config = dict(
    hidden_size=512,
    router_score='sigmoid',
    balance_loss=0.00219,
    router_logit_norm=2.0,
    init_std_router=0.00741,
    norm='rmsnorm',
    beta1=0.95,
    beta2=0.95,
    max_steps=7214,
)
Below are experts of layer 6 (counted from 0) of a mixture-of-experts language model. Rows are named router (the router's row for the expert), gate (a neuron's input weights, with its number), up (a neuron's input weights, with its number) and show model dimensions 256-511. Each number is 200 + 30 x the weight over its row's rms, rounded and kept within 0 to 999.
Before each expert's rows: a language model's description of what the expert responds to. This comes from a sample of Wikipedia text that the model never trained on.

# expert 10
It responds to: Year-initial digits, determiners. The first digit of years in lists and tables (1890s, 1950, 2025), and determiners like this, that, each, one, same.
router,170,237,202,208,255,186,143,227,197,254,222,188,151,174,139,255,232,236,110,206,206,217,249,225,227,179,159,187,163,204,235,170,260,185,193,207,209,201,174,142,181,185,185,170,168,222,248,166,212,176,168,187,220,156,139,145,226,220,177,162,212,243,219,187,212,253,204,171,197,247,204,181,170,186,216,164,142,179,191,236,179,221,218,168,182,187,212,181,199,196,214,205,176,177,248,198,185,189,207,265,172,204,239,211,227,158,206,184,182,193,209,190,222,184,188,202,156,190,208,210,201,220,162,179,152,199,272,203,213,177,173,195,286,161,134,165,185,185,250,196,150,198,231,201,224,206,181,212,153,192,162,252,258,172,210,204,174,245,173,192,234,182,175,160,225,195,171,202,169,195,205,224,167,196,232,136,191,222,241,184,213,212,204,227,191,175,156,202,171,158,169,170,239,243,142,206,150,178,161,147,210,152,148,216,208,202,194,151,169,175,190,173,257,217,218,165,185,213,215,203,224,208,176,163,199,166,219,194,220,158,239,180,203,235,180,201,218,237,174,159,193,171,185,241,222,186,214,176,184,213,194,250,218,204,218,237
gate0,192,186,198,222,198,193,269,128,140,191,208,195,252,169,245,195,206,247,152,209,219,251,193,226,178,207,228,216,194,169,184,201,246,165,176,161,221,182,129,153,204,209,180,187,208,175,236,197,220,218,166,211,220,189,199,239,182,201,217,179,161,175,181,168,180,187,221,251,202,253,201,215,190,202,186,201,184,190,207,233,173,211,203,215,188,188,178,205,235,259,174,183,239,211,110,154,186,204,186,150,203,177,241,243,209,225,239,250,214,161,184,223,211,200,153,182,187,182,202,197,217,255,184,147,207,206,214,196,171,201,190,238,225,215,223,211,229,158,250,189,157,190,226,203,227,232,218,154,191,247,231,195,210,216,206,198,177,206,204,188,192,206,219,212,156,171,190,160,123,185,263,224,211,154,236,193,140,193,180,242,271,246,209,175,181,239,218,167,223,172,179,218,215,178,150,167,185,246,218,214,219,215,167,280,271,201,197,176,189,211,236,171,170,175,189,178,185,241,217,188,181,203,165,193,195,201,186,175,207,205,203,245,210,192,181,158,239,197,174,227,202,201,207,216,160,214,226,201,246,204,180,156,256,212,187,194
up0,167,149,160,211,232,198,153,181,172,236,180,216,200,184,192,240,214,244,199,217,182,172,207,191,182,237,188,252,198,204,199,242,263,176,165,186,202,191,206,189,248,181,261,178,216,224,232,201,212,188,183,214,240,175,267,206,216,208,216,185,172,154,194,199,191,237,184,234,186,223,190,196,138,192,223,188,234,211,182,237,215,209,172,183,191,162,160,210,214,261,200,187,225,229,198,154,196,207,176,204,140,188,182,227,184,171,227,205,192,153,187,196,205,136,195,247,216,200,188,211,186,204,217,214,189,167,217,208,224,205,152,206,149,231,153,189,204,175,186,219,194,170,140,254,248,242,213,243,198,237,240,226,243,216,169,233,144,220,191,247,216,204,202,131,199,172,155,170,209,149,233,222,156,225,186,211,236,215,175,131,280,253,232,210,197,164,215,190,171,163,215,249,214,216,177,209,225,240,226,190,215,137,227,219,177,249,191,140,213,213,193,170,179,158,164,140,203,244,247,199,181,244,182,163,223,282,165,183,234,194,244,205,296,172,245,203,215,218,143,220,248,179,219,180,251,207,172,198,163,271,199,214,180,233,175,268

# expert 2
It responds to: Mixed fragments, proper names. Mixed pieces, often inside place or personal names (Réunion, Auvergne, Chandrak), plus articles, currency signs, and award-table cells; no clear theme.
router,191,224,162,211,242,179,166,169,190,215,266,183,189,175,196,221,250,247,179,197,230,193,226,150,206,180,185,167,140,200,214,165,197,147,185,191,186,176,214,174,137,206,202,214,143,209,203,183,205,243,151,220,239,167,167,162,214,167,190,182,170,228,220,186,218,214,195,177,186,276,177,207,163,161,224,117,165,202,163,280,108,224,214,149,210,177,231,211,156,163,220,246,193,228,214,204,209,219,242,249,168,179,209,187,224,142,257,219,230,175,226,195,223,178,189,256,217,212,210,220,224,197,169,156,260,179,234,196,272,197,163,174,224,127,193,209,221,252,210,216,181,215,168,168,239,177,172,241,151,201,162,230,198,181,192,226,164,180,169,194,228,185,202,200,190,246,158,214,222,205,160,189,224,181,213,165,163,212,277,157,231,226,238,245,212,144,190,204,166,228,167,156,263,205,168,186,181,184,198,146,219,174,189,242,198,228,182,152,153,163,185,152,211,198,219,209,159,207,191,221,218,232,186,185,196,181,235,216,200,181,196,198,226,222,173,165,186,214,151,166,196,158,162,226,188,187,205,191,175,172,171,183,222,209,219,222
gate0,178,188,219,188,245,228,96,140,204,165,138,200,208,189,153,224,176,164,178,212,188,169,227,221,176,183,188,242,190,155,211,182,246,238,185,232,177,271,197,142,209,274,167,209,208,191,224,247,190,160,212,208,187,221,249,171,207,219,202,183,218,226,201,212,194,256,175,196,157,177,226,239,196,229,217,202,165,143,229,170,197,179,237,258,188,200,224,230,177,203,194,226,211,179,216,231,215,241,242,181,267,169,190,155,195,194,178,209,210,200,196,208,251,221,221,171,220,171,221,165,146,240,229,242,223,197,216,196,172,158,212,203,161,211,177,167,218,162,213,204,205,179,188,208,182,209,207,192,201,198,194,215,230,186,172,170,176,175,195,196,125,225,247,197,231,187,229,211,178,245,192,289,168,186,234,243,231,208,130,234,226,172,207,167,215,158,176,194,233,169,247,238,179,186,232,209,217,295,218,197,208,189,208,200,214,211,153,183,243,198,192,225,188,208,164,234,242,206,210,172,216,156,234,210,256,203,219,198,219,181,181,209,218,221,198,159,186,189,189,192,201,196,179,135,194,174,210,234,199,192,152,203,210,173,155,211
up0,205,233,215,211,125,214,183,191,198,229,186,157,176,184,255,273,176,215,231,211,214,204,147,231,245,196,141,166,191,193,244,179,197,233,245,215,214,164,250,201,154,210,166,212,210,242,173,183,179,214,210,195,129,199,175,212,209,203,222,182,173,170,209,229,229,213,192,205,232,211,173,203,165,197,171,203,191,209,203,159,273,205,193,211,202,255,188,162,213,175,246,248,202,227,209,202,234,240,264,188,197,238,249,256,227,178,160,217,202,208,229,207,133,189,212,234,189,198,208,209,191,160,208,149,201,176,216,223,138,171,219,246,197,180,129,192,120,194,180,195,219,186,151,152,205,216,224,268,200,148,216,192,162,211,229,202,226,225,241,210,178,191,199,184,175,188,160,161,254,195,159,170,208,184,194,212,193,256,198,145,224,199,184,162,140,215,225,204,165,249,227,193,201,220,233,176,195,204,239,156,163,222,213,194,198,187,214,250,222,156,258,197,172,188,158,190,202,187,262,185,192,186,185,254,159,185,229,197,149,183,218,180,222,199,188,174,203,216,206,202,216,156,200,205,193,211,218,198,198,179,131,230,173,201,163,203

# expert 0
It responds to: Mid-word syllable pieces. Inner word pieces after a prefix or capital C, such as con, ont, ent, onc in extracurricular, subcontract, Concert; also table pipes.
router,214,200,166,196,244,216,196,235,236,193,169,212,195,161,188,226,194,243,150,175,218,234,194,134,175,183,135,172,222,203,243,212,185,206,137,198,196,192,175,251,197,296,187,190,150,189,250,230,171,179,170,212,197,216,163,217,238,141,162,184,183,136,200,226,218,138,223,228,165,247,207,183,175,161,217,195,239,206,171,191,181,209,198,161,208,179,208,202,232,168,208,148,215,183,198,184,245,162,174,200,151,206,198,203,185,273,241,166,270,187,243,189,239,177,151,246,164,175,229,166,160,188,210,207,201,199,145,193,193,227,202,185,201,238,175,184,215,226,222,223,241,235,143,251,215,172,200,248,193,161,143,205,158,215,185,219,204,203,151,228,264,177,208,196,143,231,182,161,202,148,213,211,236,200,170,164,266,201,197,190,212,241,212,245,178,182,150,204,210,227,184,193,259,222,231,241,215,224,207,185,209,155,222,198,140,207,128,192,181,178,190,211,185,171,241,169,205,175,166,194,198,170,190,229,157,199,189,193,227,151,228,216,219,210,186,206,158,246,156,263,192,231,228,200,189,181,164,268,194,126,176,196,212,280,197,223
gate0,162,189,191,225,206,195,175,271,202,177,195,163,268,254,253,239,217,228,213,181,212,260,166,220,225,201,204,232,199,162,222,213,214,176,198,204,254,229,128,192,243,170,149,179,210,179,191,213,185,153,167,227,189,191,218,220,244,240,165,185,190,200,167,194,182,197,214,239,196,168,248,154,265,182,175,128,207,158,205,258,171,192,194,254,228,194,189,127,202,215,215,219,215,169,189,220,161,164,177,210,248,215,169,163,192,218,207,209,165,185,234,167,174,205,182,199,190,206,204,127,193,207,216,261,205,237,127,176,205,216,220,205,214,206,114,172,193,170,221,215,168,196,203,236,189,251,226,263,218,238,265,192,138,185,186,159,268,191,207,210,208,234,253,166,141,205,214,212,220,246,176,164,249,190,153,169,192,207,141,226,190,243,199,217,238,116,170,179,190,204,177,223,276,210,240,208,212,142,130,233,213,185,205,192,144,230,175,223,210,152,186,204,161,197,227,199,204,180,185,196,204,198,209,192,202,203,167,165,208,210,239,165,198,209,182,181,190,220,170,198,171,240,221,129,219,203,249,174,161,140,187,194,228,233,152,214
up0,208,180,229,215,199,175,218,228,203,221,196,200,184,200,186,183,228,141,143,178,260,189,214,248,136,143,234,240,182,228,194,204,195,186,244,187,194,168,213,179,191,219,146,181,218,227,175,238,170,202,204,172,186,182,203,215,182,190,203,189,195,213,216,116,195,195,195,185,179,226,184,230,184,159,212,254,238,176,227,220,214,237,193,232,192,241,153,270,174,205,204,191,207,190,242,205,179,215,229,270,212,178,199,255,265,219,197,228,229,231,185,166,206,205,209,146,140,201,242,174,227,158,189,194,262,194,223,167,230,192,148,236,180,238,201,188,219,199,203,202,168,203,207,219,210,174,153,198,161,202,160,203,154,186,195,206,214,248,175,217,213,164,196,221,221,158,194,256,183,192,199,232,236,180,214,154,234,188,215,197,175,214,172,250,200,257,230,200,228,223,210,233,214,220,157,206,179,253,221,213,233,251,227,192,227,244,171,215,120,180,211,201,207,253,160,179,222,222,205,210,225,189,179,221,216,217,185,244,164,169,220,233,208,189,247,176,202,208,250,217,227,184,222,207,193,217,223,175,211,241,184,186,193,202,200,149

# expert 3
It responds to: Commas and connectives. Punctuation and function words joining phrases: commas, semicolons, colons, and, of, or, for, as in "1928; 98 years ago".
router,166,188,199,200,229,195,248,150,223,213,212,225,222,214,154,198,127,162,192,187,224,185,182,155,187,214,179,224,215,168,205,176,194,195,178,185,212,189,203,184,167,174,164,164,216,162,198,255,210,177,188,202,186,158,199,222,160,145,254,212,207,203,166,214,221,210,190,173,180,225,229,190,199,140,236,141,197,204,193,215,166,234,234,202,216,195,211,174,226,167,227,233,174,159,144,252,144,190,126,273,263,223,213,179,236,249,191,212,246,194,186,235,214,193,153,207,174,205,219,225,272,244,186,183,231,220,213,163,223,216,158,135,229,184,259,198,188,143,210,171,222,217,190,149,211,228,206,151,166,211,219,130,246,134,184,195,200,122,249,177,250,182,199,252,194,185,159,236,180,236,228,207,170,221,174,164,250,180,247,194,193,173,184,223,243,184,203,202,181,166,156,198,209,176,189,215,195,103,244,180,216,145,191,189,174,212,208,248,186,188,169,217,215,191,188,208,138,175,202,185,220,212,220,192,165,188,217,241,229,200,215,149,188,189,191,207,201,175,151,222,218,137,187,239,184,147,146,210,187,176,194,218,212,167,172,168
gate0,231,201,206,189,214,210,207,199,247,205,150,246,202,182,154,182,212,225,236,211,208,175,177,227,199,261,272,249,155,218,180,156,222,223,189,194,238,125,192,245,213,199,183,197,267,225,197,215,200,204,206,218,199,189,196,149,246,176,196,174,185,157,234,191,172,287,236,206,182,192,171,210,204,250,207,220,217,150,204,176,205,189,206,246,212,222,195,198,216,161,199,228,251,227,124,184,233,175,198,172,188,162,207,219,176,200,217,226,245,152,208,205,166,165,213,183,226,171,230,198,227,241,216,188,210,193,193,176,214,195,170,210,248,191,204,208,259,182,196,199,238,173,230,139,161,195,218,239,197,228,242,149,211,194,199,227,211,189,225,151,225,146,247,171,211,175,199,158,187,130,145,230,174,200,180,161,174,206,167,248,138,163,198,177,211,163,182,260,165,159,212,203,172,222,222,195,216,186,193,196,204,209,213,231,132,247,195,175,175,283,220,206,231,204,149,241,198,212,210,252,168,152,228,166,196,216,234,179,192,166,153,221,221,188,267,249,251,193,197,165,223,176,223,220,186,205,215,212,197,217,184,225,165,170,218,206
up0,225,212,214,134,206,135,198,243,153,155,184,268,200,202,199,197,210,223,181,217,208,198,173,146,249,155,167,157,241,200,151,198,205,184,198,159,219,204,117,189,208,206,226,191,161,185,270,201,161,220,200,206,215,211,245,233,219,206,152,192,273,241,219,193,207,246,178,204,156,221,179,194,221,157,230,186,144,235,192,233,195,227,194,205,188,175,221,225,213,206,157,210,183,176,205,244,246,194,208,231,236,217,202,177,253,195,187,182,165,179,204,217,210,239,193,191,156,212,155,207,208,157,147,230,210,228,223,197,197,191,210,178,215,220,171,153,183,175,207,189,187,205,260,178,193,227,180,223,194,190,205,221,167,215,241,212,212,208,225,212,191,245,238,203,191,218,212,196,207,199,165,228,190,285,256,235,252,186,195,201,235,258,191,246,222,154,168,188,214,211,208,183,196,191,244,220,165,169,195,211,223,233,179,164,187,168,197,167,157,155,178,176,151,214,212,189,187,157,188,192,194,220,178,235,196,175,176,201,203,195,196,256,233,247,132,107,212,196,184,220,200,239,125,211,191,176,223,245,214,182,147,224,192,217,252,164

# expert 11
It responds to: US sports and places. Pieces of US place and team names in college sports schedules and results, such as Lafayette, Waccamaw; also W/L result cells, played, head coach.
router,152,250,143,195,212,161,201,187,214,208,187,188,127,193,232,208,197,190,273,226,240,158,207,176,136,176,156,190,200,231,194,178,210,175,183,213,176,107,234,132,198,205,203,170,157,172,217,169,210,309,210,224,203,172,183,171,221,199,201,140,180,219,191,145,215,198,191,218,187,208,186,187,190,180,245,157,176,191,130,206,186,229,214,182,177,214,240,286,140,152,201,228,201,210,145,210,179,256,209,215,170,179,210,194,206,163,185,201,233,190,239,177,208,194,236,262,253,227,190,217,172,189,198,198,182,226,190,194,167,156,181,195,217,181,201,206,199,205,199,244,187,195,221,221,248,154,186,233,195,209,219,208,228,201,236,223,232,200,196,206,203,192,187,185,224,238,184,174,224,247,164,179,247,223,232,197,180,158,239,195,241,196,183,182,192,190,160,221,197,210,191,148,197,146,176,160,203,210,175,186,253,227,177,279,226,232,156,167,208,159,158,175,232,181,195,210,133,226,178,207,202,241,238,184,202,206,200,244,278,158,174,223,262,230,213,205,210,179,188,158,196,219,150,162,169,172,184,241,203,169,198,183,164,194,178,269
gate0,135,229,205,231,243,183,172,219,212,266,190,185,210,223,197,183,152,137,214,209,245,230,238,211,237,138,194,180,188,241,238,197,226,207,180,221,220,203,231,241,178,183,185,222,178,199,185,156,238,216,189,198,194,166,184,165,214,228,238,268,206,250,199,213,201,204,195,234,199,168,213,206,221,173,223,209,186,204,184,237,196,201,121,182,213,205,226,181,203,197,228,174,183,211,213,234,208,288,174,213,203,207,187,165,196,130,199,252,230,177,190,173,182,188,208,154,249,206,205,171,161,174,211,209,184,201,194,193,212,183,155,202,168,273,216,229,176,164,144,191,185,200,218,253,207,182,235,229,186,189,197,226,242,251,221,188,203,164,241,158,234,227,191,234,247,220,255,181,246,221,207,203,207,204,220,172,203,148,216,163,197,155,219,162,239,216,105,151,200,174,272,196,204,224,216,236,183,166,149,163,227,208,211,144,188,211,178,199,231,228,180,230,269,264,248,189,240,243,188,262,158,182,205,204,229,200,165,195,215,199,134,190,244,193,220,195,212,150,181,188,178,228,144,191,234,192,239,167,205,226,237,227,175,186,190,211
up0,214,244,195,125,157,214,191,197,218,226,219,259,208,139,165,152,181,171,205,220,199,138,221,195,227,203,209,175,170,254,205,197,251,213,194,210,210,239,235,205,278,155,197,179,194,189,157,186,192,216,213,252,238,183,209,187,185,237,195,208,198,246,172,208,149,215,202,162,170,189,197,205,194,186,210,232,179,202,189,180,154,195,212,174,242,223,192,243,254,214,166,165,232,216,172,181,184,210,194,188,191,215,211,161,192,208,200,226,177,220,179,125,237,225,198,174,238,258,190,200,207,214,205,173,188,210,199,218,212,215,203,194,102,228,152,206,181,226,220,165,264,209,221,224,215,205,222,206,174,195,157,229,190,209,177,204,207,232,177,152,165,202,181,205,197,249,191,227,222,205,202,239,266,198,166,206,220,208,141,222,193,164,169,178,202,216,212,138,101,203,196,236,171,159,149,237,221,207,155,215,206,149,241,211,207,176,203,233,190,241,190,209,221,210,234,184,215,227,208,201,196,255,212,222,204,217,204,170,203,219,207,186,185,171,200,251,186,209,207,175,222,258,192,239,184,187,208,190,201,158,191,152,158,162,195,245

# expert 8
It responds to: Miscellaneous word interiors. Inner pieces of place and common words such as Exchequer, Bremerhaven, emblem, figurines, plus plain nouns like relationship, market; little shared.
router,189,223,154,212,231,178,159,166,187,219,261,179,191,170,195,216,251,249,183,199,231,195,225,149,207,182,188,169,150,194,216,168,195,150,186,198,190,171,217,184,141,207,204,221,147,210,207,183,204,239,145,215,239,179,171,163,217,169,188,181,169,229,216,196,218,217,192,170,183,276,180,207,158,164,217,123,159,206,154,274,108,222,213,150,214,179,228,217,157,164,220,250,196,230,217,204,212,216,240,250,169,181,205,189,222,140,267,223,228,181,223,194,231,178,186,263,209,216,209,215,226,195,173,151,265,173,229,200,275,198,164,178,228,131,198,209,223,258,214,211,182,216,162,170,241,183,176,241,148,204,164,231,197,187,199,222,162,175,170,192,229,187,194,205,189,249,164,209,218,205,156,183,227,181,213,164,162,214,273,153,232,238,239,238,214,146,188,207,162,223,169,156,263,201,165,189,186,186,197,148,224,175,188,245,199,227,174,144,152,159,187,150,208,199,213,205,154,207,191,216,214,237,177,188,198,184,240,219,188,184,194,190,225,215,171,160,186,205,160,160,196,153,164,228,192,191,208,188,178,163,174,189,219,210,221,228
gate0,237,215,158,235,181,213,166,221,228,151,221,207,244,198,233,214,202,192,217,220,206,210,217,221,232,215,196,211,231,214,199,167,214,235,203,143,215,220,201,191,212,169,197,164,207,198,200,177,198,194,234,184,251,141,221,192,225,175,219,188,203,182,208,202,171,223,161,188,242,176,223,209,222,189,218,189,238,198,187,171,221,231,212,180,239,159,157,168,179,175,272,259,233,216,195,213,189,168,158,191,197,216,185,212,224,187,202,166,226,169,178,193,194,233,157,216,183,189,260,202,158,207,176,228,204,197,216,225,246,227,178,159,196,210,191,160,232,145,174,234,179,183,169,217,127,218,155,250,175,210,231,190,265,167,208,241,216,196,223,226,188,200,229,185,157,178,222,218,188,176,122,173,212,240,238,197,193,207,211,183,221,189,212,186,179,213,238,166,186,156,212,240,159,222,200,210,168,238,173,165,205,219,248,198,193,200,173,173,221,205,206,192,243,275,216,246,185,159,176,222,126,212,239,244,187,213,181,145,139,187,237,204,191,150,231,193,206,276,153,258,214,212,228,198,183,223,147,196,158,204,172,244,197,177,210,191
up0,223,163,314,156,187,221,195,248,230,188,175,269,197,199,142,208,188,145,220,232,147,226,164,182,212,200,186,161,166,219,248,181,195,204,211,189,208,180,239,180,217,227,187,199,218,203,157,226,183,193,187,215,245,160,214,192,171,186,174,204,240,207,246,206,226,235,219,255,194,228,214,196,214,202,141,174,155,188,210,204,222,205,111,214,214,184,159,175,176,242,180,176,217,177,222,194,236,213,193,165,203,171,211,140,251,248,188,203,191,204,195,204,245,182,206,188,185,202,190,207,180,215,171,247,167,201,192,255,185,176,183,193,218,183,230,202,203,271,143,226,263,168,175,176,180,109,237,212,170,235,221,209,201,159,154,239,168,229,189,195,193,195,180,235,166,187,192,228,203,234,261,209,229,236,195,263,205,189,207,211,190,154,189,203,201,199,212,206,253,196,211,267,154,210,222,225,209,176,165,206,193,174,215,191,143,208,196,225,166,180,186,239,214,276,181,215,192,242,189,227,196,266,224,121,227,195,217,220,177,179,252,162,233,185,176,182,211,212,198,205,214,238,213,232,193,183,175,221,179,219,176,223,190,188,219,199

# expert 4
It responds to: Foreign name pieces. Inner pieces of foreign personal names, often after J, K, G or h, such as Joachim, Gujarati, Shinji, Guillermo; also table-row starts.
router,159,229,204,190,216,183,163,155,199,170,224,196,210,164,148,187,263,187,217,201,253,240,181,237,238,176,173,210,195,208,193,218,187,198,197,212,187,146,239,169,205,209,200,249,164,248,151,155,220,261,155,220,197,201,235,224,212,154,183,190,199,250,213,197,229,156,212,229,180,198,169,246,201,242,167,207,193,228,206,210,191,187,189,160,230,219,232,173,209,243,237,162,212,196,225,179,248,213,144,182,174,240,232,131,214,171,192,257,277,149,270,174,169,212,163,204,223,242,176,216,225,129,195,222,212,163,142,214,217,262,189,210,231,158,161,265,217,196,215,181,163,231,183,144,214,189,162,159,196,181,238,213,196,159,225,199,219,212,178,176,215,203,182,228,236,195,183,211,250,208,204,189,226,173,281,187,220,175,183,187,179,202,221,189,171,159,182,207,174,176,205,199,165,187,176,191,226,217,160,190,220,187,169,256,134,195,204,222,213,170,181,206,230,201,168,269,191,246,252,203,180,218,159,209,240,160,204,179,158,217,224,187,183,176,201,171,225,203,227,191,129,245,185,229,163,207,246,224,173,177,186,185,186,244,166,249
gate0,173,141,212,213,201,187,193,219,185,192,248,147,170,229,145,181,179,213,180,208,206,184,152,241,216,169,191,212,133,237,181,215,197,186,243,191,203,212,241,205,205,203,221,252,156,190,220,192,202,143,217,231,195,220,203,217,217,204,177,222,244,218,150,194,246,177,189,200,252,157,205,215,236,207,227,200,133,217,215,186,181,149,178,201,196,266,174,169,231,229,203,214,236,249,157,204,212,202,205,160,223,205,220,211,164,206,275,200,178,191,216,192,168,200,216,232,241,170,181,208,255,136,170,230,200,251,165,200,222,189,196,208,144,251,139,225,196,141,163,145,184,222,180,231,197,219,173,180,189,153,254,212,180,212,216,211,168,270,206,210,174,186,252,187,189,168,215,197,208,131,187,128,184,162,191,141,234,174,177,230,172,201,208,238,228,215,161,181,160,207,207,192,203,181,196,191,183,234,160,177,183,223,201,202,220,211,249,195,138,228,226,213,217,236,185,176,236,201,232,256,172,245,178,244,201,179,184,239,208,210,122,199,202,103,217,231,210,206,218,215,160,204,208,205,153,171,169,147,233,224,192,224,237,226,193,207
up0,211,219,227,198,188,201,225,191,188,256,182,209,169,191,188,204,194,181,221,237,247,176,229,180,188,132,170,169,177,222,183,212,176,189,186,133,183,241,203,186,223,223,224,248,173,148,183,185,210,174,159,191,213,229,224,249,183,153,258,239,222,158,252,206,174,186,162,188,169,209,252,252,183,159,179,167,139,214,148,169,203,200,163,212,205,234,208,187,193,184,245,194,186,156,250,176,193,205,236,209,250,170,148,228,183,187,251,210,244,188,213,202,148,220,188,211,197,263,168,150,218,162,214,189,166,193,182,194,223,177,211,208,220,153,194,211,235,179,153,199,236,201,179,205,222,252,227,284,191,241,212,214,221,177,191,194,134,201,182,165,180,183,252,203,231,185,177,180,182,190,206,181,191,179,179,183,182,151,201,188,180,166,206,146,230,181,153,158,151,234,108,250,249,199,215,209,262,182,205,181,200,215,179,248,90,179,207,211,212,240,225,197,161,181,188,214,185,206,197,129,152,246,200,170,201,194,187,262,184,135,152,208,127,232,230,212,176,188,210,149,189,177,191,168,205,182,196,238,177,189,208,238,158,165,261,206

# expert 9
It responds to: Infobox field labels. Field labels starting a line in infoboxes and tables, such as "- Branch", "- League", Personal details, Preceded by, Party, Turnout.
router,212,190,199,193,209,187,147,266,147,197,196,190,103,173,209,202,267,227,202,219,167,161,206,197,183,225,199,208,153,241,222,195,219,184,217,217,179,226,173,135,160,176,203,180,157,278,187,208,183,202,194,206,206,236,203,180,203,227,175,217,246,207,215,205,202,259,237,174,199,173,155,200,196,205,186,213,207,173,192,185,163,182,210,167,167,111,241,161,169,147,202,259,194,234,242,189,195,184,249,176,185,169,169,220,197,219,206,179,179,223,182,213,174,217,213,241,166,197,219,227,181,230,153,154,199,221,187,174,256,197,202,176,137,204,207,212,204,211,194,204,167,207,205,283,151,202,200,211,221,193,145,196,242,142,139,171,125,147,194,240,174,190,205,187,204,210,188,214,195,171,217,142,156,197,147,196,197,278,123,176,213,194,227,260,226,172,191,166,182,273,208,190,206,191,226,231,198,234,216,184,223,182,187,208,196,190,229,231,204,197,217,195,180,211,177,224,218,178,146,236,239,190,239,168,185,209,207,204,237,199,144,197,195,195,195,215,201,169,227,172,199,243,207,160,142,228,225,192,186,246,283,132,223,212,269,265
gate0,219,197,193,261,203,192,214,212,175,190,178,192,228,208,194,200,181,216,210,180,217,220,155,230,214,184,189,201,223,207,197,184,205,186,198,251,242,186,189,169,208,242,207,262,169,199,201,209,194,200,165,210,217,260,226,215,198,222,203,185,190,182,226,252,174,232,248,177,181,211,193,170,194,157,156,194,213,144,258,143,178,182,163,203,195,192,113,191,155,243,243,219,197,185,200,193,184,160,192,222,193,197,203,234,228,214,248,141,189,208,194,224,212,149,155,220,186,241,210,127,261,211,189,159,200,194,217,171,163,173,197,220,153,202,130,197,215,232,202,178,196,223,179,237,189,209,183,234,250,169,208,200,134,223,177,201,199,167,281,163,140,199,185,244,200,219,143,206,185,227,235,212,254,186,232,206,191,201,162,201,151,186,162,133,208,204,214,228,198,268,236,244,234,219,178,175,186,163,202,207,233,167,239,246,242,206,216,198,229,167,186,256,198,183,198,167,230,212,151,185,192,217,216,204,235,174,219,168,135,215,187,227,209,218,190,146,198,214,209,157,212,212,197,191,176,221,244,174,223,222,194,193,214,223,215,220
up0,159,175,171,169,201,191,200,238,177,249,219,185,227,193,191,201,174,193,211,234,188,202,235,210,216,196,193,169,207,174,280,181,176,188,226,220,214,190,238,210,181,159,218,226,229,171,241,204,179,177,169,211,187,172,217,234,208,226,253,238,187,176,225,212,188,201,160,203,216,188,177,241,184,190,227,222,254,185,195,246,223,226,227,193,164,242,195,228,207,123,181,229,180,240,224,175,224,215,187,159,180,245,219,183,205,187,150,233,241,192,198,189,180,175,211,196,162,210,197,189,217,180,219,204,204,194,215,162,171,246,190,231,224,154,259,207,162,145,174,251,242,127,157,202,177,191,190,267,183,226,182,185,228,179,259,212,191,238,159,228,194,226,174,166,178,183,244,199,187,194,151,228,181,167,246,207,195,272,201,202,246,237,163,184,220,265,221,140,178,165,207,153,232,150,183,240,255,196,202,191,193,163,193,160,214,154,201,173,185,208,234,210,178,185,241,256,183,190,227,205,204,169,187,213,167,211,235,198,248,221,218,203,178,162,239,202,176,135,187,201,184,223,180,189,192,180,214,202,184,245,255,202,238,186,215,158

# expert 6
It responds to: Verb stems and endings. Verb stems and inflection endings inside words, especially ed, ing, ated, ised, as in squeezed, inhales, blows, conceived.
router,213,197,189,191,136,219,249,189,194,184,197,179,223,245,216,219,182,215,184,166,167,183,280,192,216,173,207,190,201,228,193,225,241,178,167,199,208,209,223,192,220,181,164,226,184,170,245,192,190,198,208,203,200,200,221,192,176,229,217,143,183,175,187,222,226,211,158,216,205,253,187,187,150,181,241,199,243,188,220,193,230,227,192,172,220,236,192,172,194,193,219,199,172,226,231,248,194,204,218,197,256,199,269,170,197,176,273,179,148,204,143,229,244,183,214,119,244,192,222,264,185,238,235,198,207,192,252,208,274,200,200,188,188,188,259,193,195,149,171,172,175,192,195,168,244,211,217,164,183,149,224,263,233,253,216,227,140,217,188,245,157,194,219,205,184,202,200,171,192,230,233,199,251,210,172,242,132,234,226,199,199,218,180,199,175,212,260,212,170,189,208,236,203,178,139,219,216,210,210,266,200,279,217,188,295,231,189,161,196,211,188,157,212,220,234,170,170,174,233,214,213,221,184,235,222,244,192,157,212,189,197,215,205,259,176,185,148,194,174,201,244,144,191,245,206,268,197,189,189,199,179,250,181,169,164,160
gate0,169,166,200,181,200,204,182,198,171,220,115,199,193,244,151,186,201,207,196,154,182,157,172,234,206,223,240,217,218,140,211,203,211,242,205,209,224,182,203,198,222,178,178,154,217,191,209,229,250,251,165,224,226,159,180,161,211,158,193,179,222,222,193,202,168,199,229,169,171,127,179,181,174,207,234,186,260,246,151,228,207,170,226,201,207,236,202,211,199,219,192,232,203,192,204,206,188,192,263,185,157,226,245,194,177,219,219,206,173,179,131,208,273,132,183,185,217,186,181,221,200,191,207,231,170,250,165,208,199,161,239,185,226,214,221,217,176,214,146,188,231,186,218,172,233,155,161,195,231,210,221,200,228,200,265,164,205,160,254,208,218,209,210,204,245,143,205,171,206,212,245,219,226,263,204,263,223,198,174,226,203,212,148,231,201,140,208,263,211,194,167,226,160,199,264,194,174,172,194,212,256,218,236,217,209,187,221,192,232,189,200,199,304,270,186,185,185,222,245,183,205,224,225,212,183,153,241,171,238,204,189,182,168,190,201,237,210,218,204,157,211,178,191,119,150,142,173,203,258,283,213,210,279,175,187,214
up0,221,181,171,206,136,240,248,212,175,184,149,201,203,218,171,203,205,197,124,202,189,181,197,214,205,175,203,181,210,188,211,213,251,220,202,193,203,166,225,211,248,207,221,214,225,237,223,194,197,230,223,198,235,220,211,174,206,212,219,180,172,212,250,198,214,240,181,204,220,211,235,185,180,209,212,188,195,166,156,187,253,230,203,213,233,258,166,219,250,242,213,219,229,188,226,220,210,195,221,177,115,140,210,208,220,200,284,184,185,172,204,217,217,202,170,164,179,219,223,219,172,240,165,205,254,230,177,190,231,183,244,184,267,194,195,285,131,218,134,171,232,179,225,238,192,233,210,175,188,186,200,196,237,190,196,144,156,143,242,238,251,231,211,253,153,221,190,216,201,219,216,207,293,264,210,233,264,195,220,242,206,212,243,210,179,144,216,179,190,178,194,234,189,184,261,231,184,236,163,195,192,167,179,192,170,240,198,217,197,171,196,218,227,170,171,217,134,178,243,211,198,176,239,174,142,217,169,182,201,178,209,196,183,220,257,217,218,243,228,184,207,179,194,189,212,163,221,237,196,207,213,155,232,205,179,269